Weights of a small mixture-of-experts language model, trained from scratch on English Wikipedia.
Size: width 192, vocabulary 32000.
Training: a variant of Adam for the experts, 620M tokens, 9914 steps.
Below are experts of layer 4 (counted from 0) of a mixture-of-experts language model. Rows are named router (the router's row for the expert), up (a neuron's input weights, with its number) and show model dimensions 0-191. Each number is 128 + 32 x the weight over its row's rms, rounded and kept within 0 to 255.
Before each expert's rows: "comes after" lists some tokens at least twice as common just before its tokens as in all text. This comes from a sample of Wikipedia text that the model never trained on. Tokens count by the router's weight.

# expert 30
comes after: " |", " 2", " 1", " 0", " 3", ";"
router [113 111 148 133 192 158 114 181 150 168 117 114 110 121  65 138 137 145 140 181 180 135 131 129  87  97 142 191 110 197 145 126 129 131 173 108 115 145  98 143 159 135 108 182 100 160 126 124 146 143 165 142  78 162 114  53 140 102 154 115 114  92 111 104 126 146 103 106 159 130 163 145 131 158 127  79 129 155 117 114 165 155 110 101 122  67 127 114 134  77  82  57  95 181 157  96  90 100 112 107 181 151 136 118 120 149 147  91 148 181 146 161 157 136 117 122 101 112 183 121 173 120 165 116 186 199 134 188  92 164  68 123 183 112 142 118 119 126 102  90 173 129  99 124  94  68 140 158 131  73 131 123 168 167 107 114 138  96 175 144 178 156 133 184 205 111  89 121 147 140 116 173 153 158 117 119 158 143 171 132 111  86 144 161  94 104 183 143 162  68 121  51]
up22 [146 129  81 124 163 114 128 123  85 130 170 120  79 164 111 155 132 151 102 130 148 204 110 212 140 151 137 165 110 164 127 119 130 135 131  99 138 100 146 137 171 183 114 125 116 144  69  84 148  73 139  85 116 108 125 106 138 100  91  58 172 116  68 141 132 184 141 143 158 186 106 119 106 128  94 108 151 136 104 108 139 188 117 165 120 101 162  97 102 140 143 119 144 142 198 138 143  42  69 115 130 159 150 125 122 108 153 136 175 188 135  87 185  97  89  54 121 120 208 101 167 157 103  78 118 112 119 173 121 115 112  91 140 175 121 142  90 121 211  99 161  83  92 123 175 101 148 129 123 148  99 142 139 119  95 125 114  79  94 133 152 122 108 122 164 167 160  73 133 114 105  99 172 150 132 131 118 157 124 121 179 162 143 201 123  85 122  74 110  83 150  91]

# expert 25
comes after: " |", " ", " 0", "|", ";", " —"
router [162 127 148 126  72 149 130 182 117 109 134 123  21 192 116 112 127 201 186 163 144 102 140  75  69 142 138 120  46 113 139 127 117  94 164  92 118 174  99 152 157 151 153 121 176 103 124 129 117  99 164 129 143 177  70  55 128 150 189 105  97 162 160 123  89 122  90  60 131 135 129 105 137 141 110 100  79 130 101 208 118 180 102 134  64 181 172 110 144  62  92 119 111 173 125 141 130 123 114 105  80 178  91 182 132 132 109 113 144  89  82  92 127 166  61 120 107 156 162 132 134 117 152 114 180 124 113 100  68  94 122 139 164 134 116 149  94 159 137 108 167 151 120 150 131 113 137  92 137  95 108 136  93 125 132  80 123 107 178 119 143 104 149 116 169 143 130 128 148 132 123 130 119 109 118  96 127  87 124 106 175  92 109 156 166 172 108 178 167 102 120  81]
up8 [ 87 136  96  98 117 204  98 173 122 159  96 195 132 171  94 115  75 150 148 128 174 134 103 137 131  85 177 131 104 103 159 145  86 140 113 176 155 120 119 103 168  90 116  72 112 110 115 138 184 105 109 140 134 104 114 169 127 137 128 120  84 150 147 204  84 133 121 174  94 172  47 146 165 109  89  86 143 118 192 125  98 131  87 159 107 174 100 100 119  46 136 152 119 168 125 101 152 175 132 150 122 143 112 168 209  50 140 116 142 155 122 126 136 117 157 125 107 128 173 184 116 146 224 136  95 141 179 176 130 124 121 143 141 112 135 115  93 150 174 162  96 151 130 157 107 142 157 140 151 137  68 119  97 136 113 186  85 114 141 141 128  81 112  66 137 177 120 117 153  80 111 110  98 105  93 126 147 101 168  69 114  88 137 115 156 163 117 141 101  93 129  95]

# expert 6
comes after: "\n", ")", " =", "==", " career", " also"
router [ 84 105 134 151 134 180 170 108 100 150 126 135  93 120  74 104  98 159 164 185 137 105 123 152 162 146  82 153 103 145 113 148 139 111 139  76  96 109 139 160 173 122 108 145 139 135 120 103 117 161 117 150 106 175  99  72 163 127 154 148 119 156 125 143  62 141 113 119 121 135 129  99 108 144  54 132  78 132 126 113 132 179 126 104  63 141 173 128 119 119  72 112 140 124  93 114  76  96  92 111 168 124  98 158 101 145 140 151 168 111  67 150 111 154  81  66 145 146 124 112 143  99 190 143 144 135 111 111 145 186 140 168 201 108 149 110 120 154 146 143 107 184  72 117 156 117 161 174 114  69  91 130  90 105 124 142 135  97 215 196 114  70 109 143 154 205  56 102 164 132 118 108 148 122 222 114 127 169  99 124 122 115 167 124 178 137 179 156 179 180 137 111]
up8 [138 159 162 117 103 150  69 144  89 136 102 156  66 171 146 144 172 133 138 105 146 123 170 110 135 126 116  35 130  82 146 140 182 141 129 153 142  88 131 142 158 117 102 118  56 126 171 220  85  41 123 181  79 128 163 114 163 129 121 151 145 180 152 117 120 162 134  79 160 191 118 177 112 147  71 113 114 131  79 102 102 149 143 144 108 127 213 119  93 134 113 170 126 130 152 137 149 104  85 130 100 163 139  90 133 154 164 140 171 118 105 152 217 163 118 144 133  60 131 127  81 136 153 169 147 169 132 156  91 148 130 156  72 153 118 149 193 113 139 100 122 129 104 141 126 141 148 138 161  73 135 108 120  64  74 165 145 128 110 123 101 128 129 114 142  73  84 163 178 145 110 119 143 104 130 100 161 142 150 104  97 111  78 144  91  93 105 112 132  95 145 184]

# expert 18
comes after: " |", " to", " of", " for", " and", "|"
router [114 139 140 100 116 161  98 187 184 113 145 171 117  97  99 134 117 118 154 190 101 168 143  85 124 160 149 149 146 119 144 137 113  72 155  90  78  96  98 159 191 171  91 144 128 126 111 144 148  64 202 146 161 127 132 116 135 139 131 158 116 141 105 119 109 113  84  99 100 131 143 148  56  79 133 107  95 181 151 114 183 121 142 140 102 140  98 117  69 107  73  95 135 177 139 148 125 124 130 140 139 135 183 146 216  88  95 112 148 217  99 122 134  88  94  97 161 161 178 130 165 128 164 113 144 199 120 149 105  83 123 108 147 148 176  93 140 156 136 134 201 126 117 119 130  85 136 157  77  97 103 127 141 166 139  79 103 103 168 212  89 102 126 136 148 141 136 146 158 129 200 174  96 162  90 133 104 167 120  83 160 130 145 106 114 194 157 133 103 122  94 157]
up2 [141 177  60 152 127 244 148  97  67  79 169 105 149 139 117 123 205 183 191 187 110 143 122  91  91 104 134 112  88 175 112 175 171 110 155  86 146  99 109 133 130  82 142  88 137 119 162  86 145 117 131  85 158 166 137 162 123 179 134 151 139 116 146  85 181  98 134 138  78 144  81  77 128 106 128 138 118 137 138  83 172  78 196 103  98 127 137  64 135 130 106 111 116 147 130 131 132  89 144 134 140 126  72 154 122 135 118 189 145 161 129  68  93 114  42 122 112 104 136 124 155 105 126  96 134 110 137 149 126  86 115 136  65 108 128 177 143 114 110  75 182 167 107 152 126 131  86 124 101 120 160  80 106 132  84 150 161  90 112 171 139 150 137 102 175 149 124 137 102 154 137 123 153 144  86 111 117 155 142 126  54 128 156 139  63 143 142 108 164 108  87 116]

# expert 4
comes after: "\n", ".", "==", "===", ")", " =="
router [131 135 121 175 165 160 132  93 128 186 128 135 123 134  89 100 128 165 178 149 132 132 117 111 133 142  80 130  89 126 144 116 133  91 166  98  59 165 174 126 139 138 132  98 140 157 122 152 197  82 144 155 136 152 106 136 106 106 119  85 100  95 123 114 137 104 108  91 145 141 107 144  55  90 108 139 164 192  91 107 120 154 112 125  77 126 133 132  75 136  28 121 107 175 114 130 104 102 118 156 177 125 156 170 138 146 150 155 115 167 135 136 112  86  81 129 110 141 183 134 182 105 195  90 156 201 100 109 101  82  69 180 167 131 155 156 170 105 180 120 122 127  58 119 133 151 143 196 125  94 109 111 190 141 125 118 115 115 153 218 132  82 166 120 129 153  73 109 114 139 137 100  57 175 129 150 146 100 152  89 108 106 159  94 171  67 108 125 130  87 159 153]
up11 [159 199 183 122 151 149 129 134 109 162  64 102 122 110 148 147 146 121 121 140 118 167  83  98 113  60 145 151 153  80 114 122 112 132 110  71 113 177 109 141 156 155  79 153 134  88 130 153 135  97 158 125 125 108 127 118 136 105  93 114 158 111 146 160 137 184  97 145 141 101 139 175 152 129 116 101 154 181 142  79 106 180 134 106 114 176 132 106 147 132 123 135  79 140 168 130 214  99 130  86 147 126 150 134  87 168 144 121 154 129 106 178 116  90 165 138  50  76 129 128 139  70 200  64 152 145  99 137 138 102  66 120 140 114 112 130 117 134  66  88 149 128 127 115 111 117  82 175 106 159 109  59 136  91 185  55 127 122  84 145  74 170 121 162 155 168 152  49 161 163 107 141 196  75 111 114 119  87 138 105 104  85 148  95 128 125 127  94 150  70 128 161]

# expert 15
comes after: " the", " The", "The", " his", " first", "th"
router [125 133 116  73 111 153 178 164 125 184 108 142 146 153 119 138 147 112 158 150 113 154 125 130 160 147 152 122  98 126 127 201 105 113 161 125  40 141 141  69 126 118  76  97 113 169 107 121 161 130 120 119  97 134  71  93 157 109 115 113 112 126 114 132 134 132  51  73  89 175 142 106 109 104  75 126  71 141  99 168 176 131 106 117  74 138 110 127 110 107  43  89 129 145 158 137 111 126  57 133 184  82 121 188 166 122 116 157 141 126 144 118 135 149  90  54 105 110 166 125  89 181 131  68 168 142 132 111 137 171  89  97 115 120 147 137 121 138 147 117 122 172  73 152 112 102 162 199 145  80 112 151 131 128  96 114 126 122 165 130 105 113 189 166 147 123 112 101 179  53 110 136 101 176  95 151  88  94 113  66 126  42 122  90 144 167 144 151 179 102 106 141]
up6 [145 178 166 122 149 192 136 120 138 106 112 155 107 163 129 124 162 147 136 121 105 164 119 172 135 124 130  52 108 111  69 166 137 112  93 169  94  90 122 150 124 109 172 105 142 122 131 142 178 154 105  97 157 133  97 123 172 149 119  82  62  99 164 169 158 127 118 148 181 120 107  84 170  97 167 133  96 153 159  96 115 210  83  79  67 109 121 117 111 131 133 127 127 155 145  83 123 175 130  78 138 159  76  94  77 130 145 114 146 133 145 102 107  84  91 180  98 134 143 100 137 139 175  57 116 170 167 107 110 139  54 135  98 153  53 136 126 124 140 172 156 108 120 120  87 138 149  88 113  95 122  94  73  47 158  81 141 122 174 106 162 107 100 125 161 143 133  87 176 124  94 172 187 126 132 124 193 123 166 129 154 168 109 120 161 126 182 157 154  63 123  99]

# expert 16
comes after: " the", "'", " for", "|", " World", " United"
router [155 101 136 123 153 173 198 167 101 113 185 148  97 157  89 137 148 130 164 141 141  83 145  99  94  85 176 104  63 130 171 180  93 128 174 106  95 126 120 109 184 163  72  90 175 165 106 171 108 176  80 122 162 138 109 104 134 112 108 105 153 122 125 136  97 124  55 104 156 190  80 139 108  98  91 140  76 145  94 157 202 197  62 136  90 146  67 129 115  99  70 116 131 147 124  89 144 124 109 110 152  92 192 166 125 160 107 140 132 161 108 128  89 164  76 101 148 113 128 151 153 142 134 100 208 141 192 146 161  91 147  93 173 179 153 111 150 114 175 180 152 127 118 126 118  78  84 145 101  93 145 126 152 113 158  92  93 123 167 153 126  97 182 120 120 165 137 164 144 116  97  86 119 140 142 105 135 106 115 120  85 117 108 145 141 161 120 130 126  67 110 127]
up9 [193 134 149 161 106 120 129 139 124 194 118 104 116 137 142 145 150 127 109 106 203 183  71  98  84 138 184  96  96 101 128 136 132  92 138 111 114  80 148 201 211 108 109 144 101 199 134 184 147 147 137 109  59  95  62 105 169 108 131 183 113 144 136 136  83 131  52 110 152 143 137 178 162 125 115 105 118 131 121 111 127 119 122  89 118  61  94 137 140 108 137  65 173 134 113 109 162  96 173 144 134 172 158 133 109  82 116  89 164 108 122 134 119 113 136 159  88 161 166 155 125 129 150  95 134  91 168 183 101 160 110 129 116 162  94 162 128 165 146  81 111 168 177 152 121 152 112 166  91 108 110 134 189  94 151 122  99 116 137 129 133  95 122 108 124 169 134  97 136 118 148 111 133  79 153  70  87 157  59 118 152  92 134 126 186 145 194 131 116  74 174  73]

# expert 8
comes after: " |", "|", ":", ";", " /", " ("
router [159 121 115 169 137 144 180 161 159 186 125 109  57 147 140  85 102 104 144 172 138 171  94 119 114 189 106 118 129 170 172 187 105  92 160 119  92 131 154 150 166  91 152 171 148 134 104 104 120 131 147 109 139 149 121  98  85 136 153 136  95 164 116 137 121  93  38  88 136 149 148 189 125  83 116 154 114 153  88 144 125 122 108 128  48 127  82 149 132 104 156  82 104 200 160 181 130 141 105 108 207 165 133 169 148 142 163 127 152 185 124 152  91 146 118 107 128 133 165 102 193 161 141  92 183 162 107 155  82  65 147 124 151 102 191 133 117 123 169 128 134 113 108 144 120  83 111 114  62 115 128 144 167 124 145 110 164 120 130 144 101 172 117 138 169 118 157 152 156 100 209 172 123 118 149 117 127 168 113 100 109 121 155 133 159 119 200 182 175  63 113 159]
up19 [129  95 142  96 112 116 127 161 163 143  79 131 131 228 129 105 117 173 148 149 147 108 108  95 111 105 176 136  72  81  56 174  95  93 108 104 115 103 182 110 170 149 161 116 145 127 101 104 129 113 185 114 117  65 105 129 138 146 163 126 123 120 150 141 128 150  76 125 150 153 172 136 149 131 123 153 136 193 125 102 197 185  69 140 125 145  92 182 115 111  75 166 134 117 131 155 167  79 105 211  91 142 180 175 112 132 156 151  76 155  97 105 131 149 115 144 163 130 125  86 102 128 122 111 138 138 184 132 154 190 139 100 218 136 130 127 107 101  65 122 146 121 139 141 175 111 173 175  90 133 110 130 116 145 111  99 144  62 143 132 169 141  72 129 128 132 105 109 178 176 171 118 154 108 184 153 132 111  67 161 148 150 114 135 156 184 124 147 122 143  89 189]